config.toml
num_hidden_layers = 9
hidden_size = 384
n_experts = 24
normalize_top_k = true
norm = "layernorm"
learning_rate = 0.00161
beta1 = 0.9
beta2 = 0.98
max_steps = 5342
Below are experts of layer 5 (counted from 0) of a mixture-of-experts language model. Rows are named router (the router's row for the expert) and show model dimensions 192-255. Each number is 128 + 32 x the weight over its row's rms, rounded and kept within 0 to 255.
After each expert's rows: a language model's description of what the expert responds to; "gets" lists some tokens that make up at least twice as much of what it gets as of all text. This comes from a sample of Wikipedia text that the model never trained on. Tokens count by the router's weight.

# expert 16
router [113 128 117  62 117 105 126 100 178  93 102 147 194 153 191  68  55 142 152 183 173 127  93 126 177 145 140 180 150  85 144 155  63 107 202 137 158 144  93 102  85 117 133 134 128 152 170  97 178  96 184 125 118 151  85  85 146 153 138 112 141  87 104 148]
Description: Full stops and paragraph breaks closing sentences, heading markers, and clause-linking words such as in, that, which, during.
gets: ".", " in", ".\n\n", " that", " on", " at"

# expert 19
router [114 135 207 165  98 158 167 175 131 159  22 110 101 182 144  78 110 143 118  86 103  76 131 100  95 200 122 104 190 175 133 167 114  81 109 101 136 150 140 170 174 106  82 139 119  81 134 131  96 177  65 138 170  76 159 131 150 182  96 105 143 103 101 152]
Description: Final pieces of Slavic and other foreign words and surnames, plus closing quotes, parentheses, and venue words like Arena, Stadium.
gets: ")", "\"", " w", "a", "i", "o"

# expert 8
router [167  75 157 104 112 154 139 130 197 128 102 137 100 140 111 161 162 142 150 180 181 134 152 100 122  75 134 132 158 158 132 148 139 169 134 135  97 132 120 135  93  55 142 129  72 157 125 173 132 150 160 106  56 126 170  94 153 155 169  97 116 163 145 184]
Description: Auxiliaries, main verbs, verb endings and prepositions inside running sentences, such as have, would, wanted, advised, by.
gets: " to", " was", " of", "ed", " is", " by"

# expert 11
router [147 137 178 142  83 121  86  81 135  86 123 142 123  77 136 150 155 102 139 112 193 152 140 204 147 147 163  97  97 176 119  95 147 135 150 157 174 111  99 147 126 167 149  91 142 122 160 136 138 159  97 222  97 140 152 150  96  91 149 180 164  95  90 166]
Description: Digits, decimal points, signs and separators inside election and sports statistics tables, e.g. −1.59, 16,439, +9, %.
gets: "3", "1", "0", "4", "5", "."

# expert 15
router [ 78 128 145 164 122 148 136 206 112  95 161 112 160  94 145 134  60 124 122 174 176 127 143 118 134  71 117 127  99 154  85  87  85 132 101 171 114 129  86 128 123  34 159 113 144 126  97 132 125 102 151 119 174  90 173 148 148 107 159 137 117  72 179  66]
Description: The, of, its, their, his after prepositions, especially the in phrases like "to the development", plus some table pipes.
gets: " the", " of", " |", " The", ";", "'s"

# expert 5
router [164 147 142 140  92 163 162 153 133 130 155 123 122 144 165 129 144 145 126 173 144  85 117 183 176 126 149 113 137  55 118 150  93 117 110 118 103 109  94 132  89  37 134 140 135 153  68 146 127 161 178 112  36 126 138 170 129 135 133 131 153 173 109 126]
Description: Joining and linking words after commas or names, chiefly and, also as, but, until, while, or, became, However.
gets: " and", " as", " of", "-", " was", " to"

# expert 3
router [103 139 111 149 126 118 128  81 160 140 105 143 163 151 123 188 140 151 156  51 118 113 113  59 124  95 106 135 158 158 137 123 120 181  92 156 143  71 182 169 131 149 185 132  99 139 155 123 142 147 116 100 113 122 191 104 149 133 152  83 135 132 173 113]
Description: Single digits and spaces inside years, dates and other numbers, plus quantity words like several, few, six, e.g. 2004, 1937.
gets: "0", "9", "1", " ", "2", "8"

# expert 14
router [113 157 101 110 156 152 141 108 227 136  91 120  78 101 129 203 147 123 103  67 127 135 101  61 120 136 187 126 152 141  84 131 194 103 114 145 107 149  97 114 113 217 104 145 167 109 112 136 105 159 177 119  66 166  96 114 135 153 126  92 144 112 144 134]
Description: Opening quotation marks before quoted speech, opening brackets, and blank spaces or 1 before numbers in table cells.
gets: " ", " (", "1", " \"", "–", " |\n"

# expert 4
router [104 110  95 141 149 116 174 149  51  82 181  84 136 118  73 115 140 107 163 154 129 168 120 140  79 120 105 137 127  91 154 131 130 155  93 174  93 162 168 164 151 109  79 188 181 120 136  86 140 103 111 182 177 170 125 139 120 129 142 106 107 176 125  88]
Description: Articles and possessives in career and sports text, such as signed a two-year contract, his, the; also table digits and positions.
gets: " a", " the", " his", "'s", " A", " an"

# expert 21
router [167 165 162  94 152 114  71  42 124 159 160  73 128 133 120 143 146 112  91 132 102 119 137 109 161 129 120 107 141  93 143  68 137  76 147 163 131 156 123 102 135 123 138 125 194 160 115 146  74 151 148 101 104 168  52 144 121 157 162 145 164 151 113 119]
Description: Pipes, list hyphens, colons and bullets starting table cells or infobox lines, e.g. "- Rank:", "| 1–11 |".
gets: " |", "-", "|", ":", " ", ";"

# expert 6
router [103 117 144 154 179  84 101  91 173 172 160 116 152 169 176 120 109 131  64 137 152 132  65 108 106  65 150 192 180  97 147 127 140 127  72 113 144 199 164 112 116 128 136 109 183 139 113 126 145 131 116 117   3  51 117 121 165 122 144  85 106 110 150 151]
Description: Commas after names, places and clauses, plus other separators such as table pipes, semicolons, closing parentheses and dashes.
gets: ",", " |", ";", "),", ":", " –"

# expert 18
router [112 114 110  75 104  86  67 120 143  94  94 121 138  89 152 154 117 174 133 139  63 108 186 146  96 133 170 149 142 150 107 108 183 161  89 147 135  85 106 107 130 201 152 158  93 139 153 138 119 127 126 107 141 124 113 114 136  46 124 155 144 192 137 143]
Description: First piece of a lowercase word split into parts, such as h-opefully, ch-arges, spec-ific, plus the 2 of a year.
gets: "2", " h", " d", " g", " p", " f"

# expert 0
router [139 124 120 109 105 188 120 125 125 122 162 195 133 149 101 139 136  88 140 147 186 128 102 127 123 191  77 114 106 139 126 162 117 116 145  61 173 140 174 181 153 210  95  74  89  71 124  98 113 111  89 136 121 108 151 172 131  93  91 108  90 108 132  56]
Description: Digits inside years and scores in tables, plus pieces of foreign or sports-club names, such as Ves-z-prém, Atromitos, Werder.
gets: "\n", "2", "0", "3", "8", "7"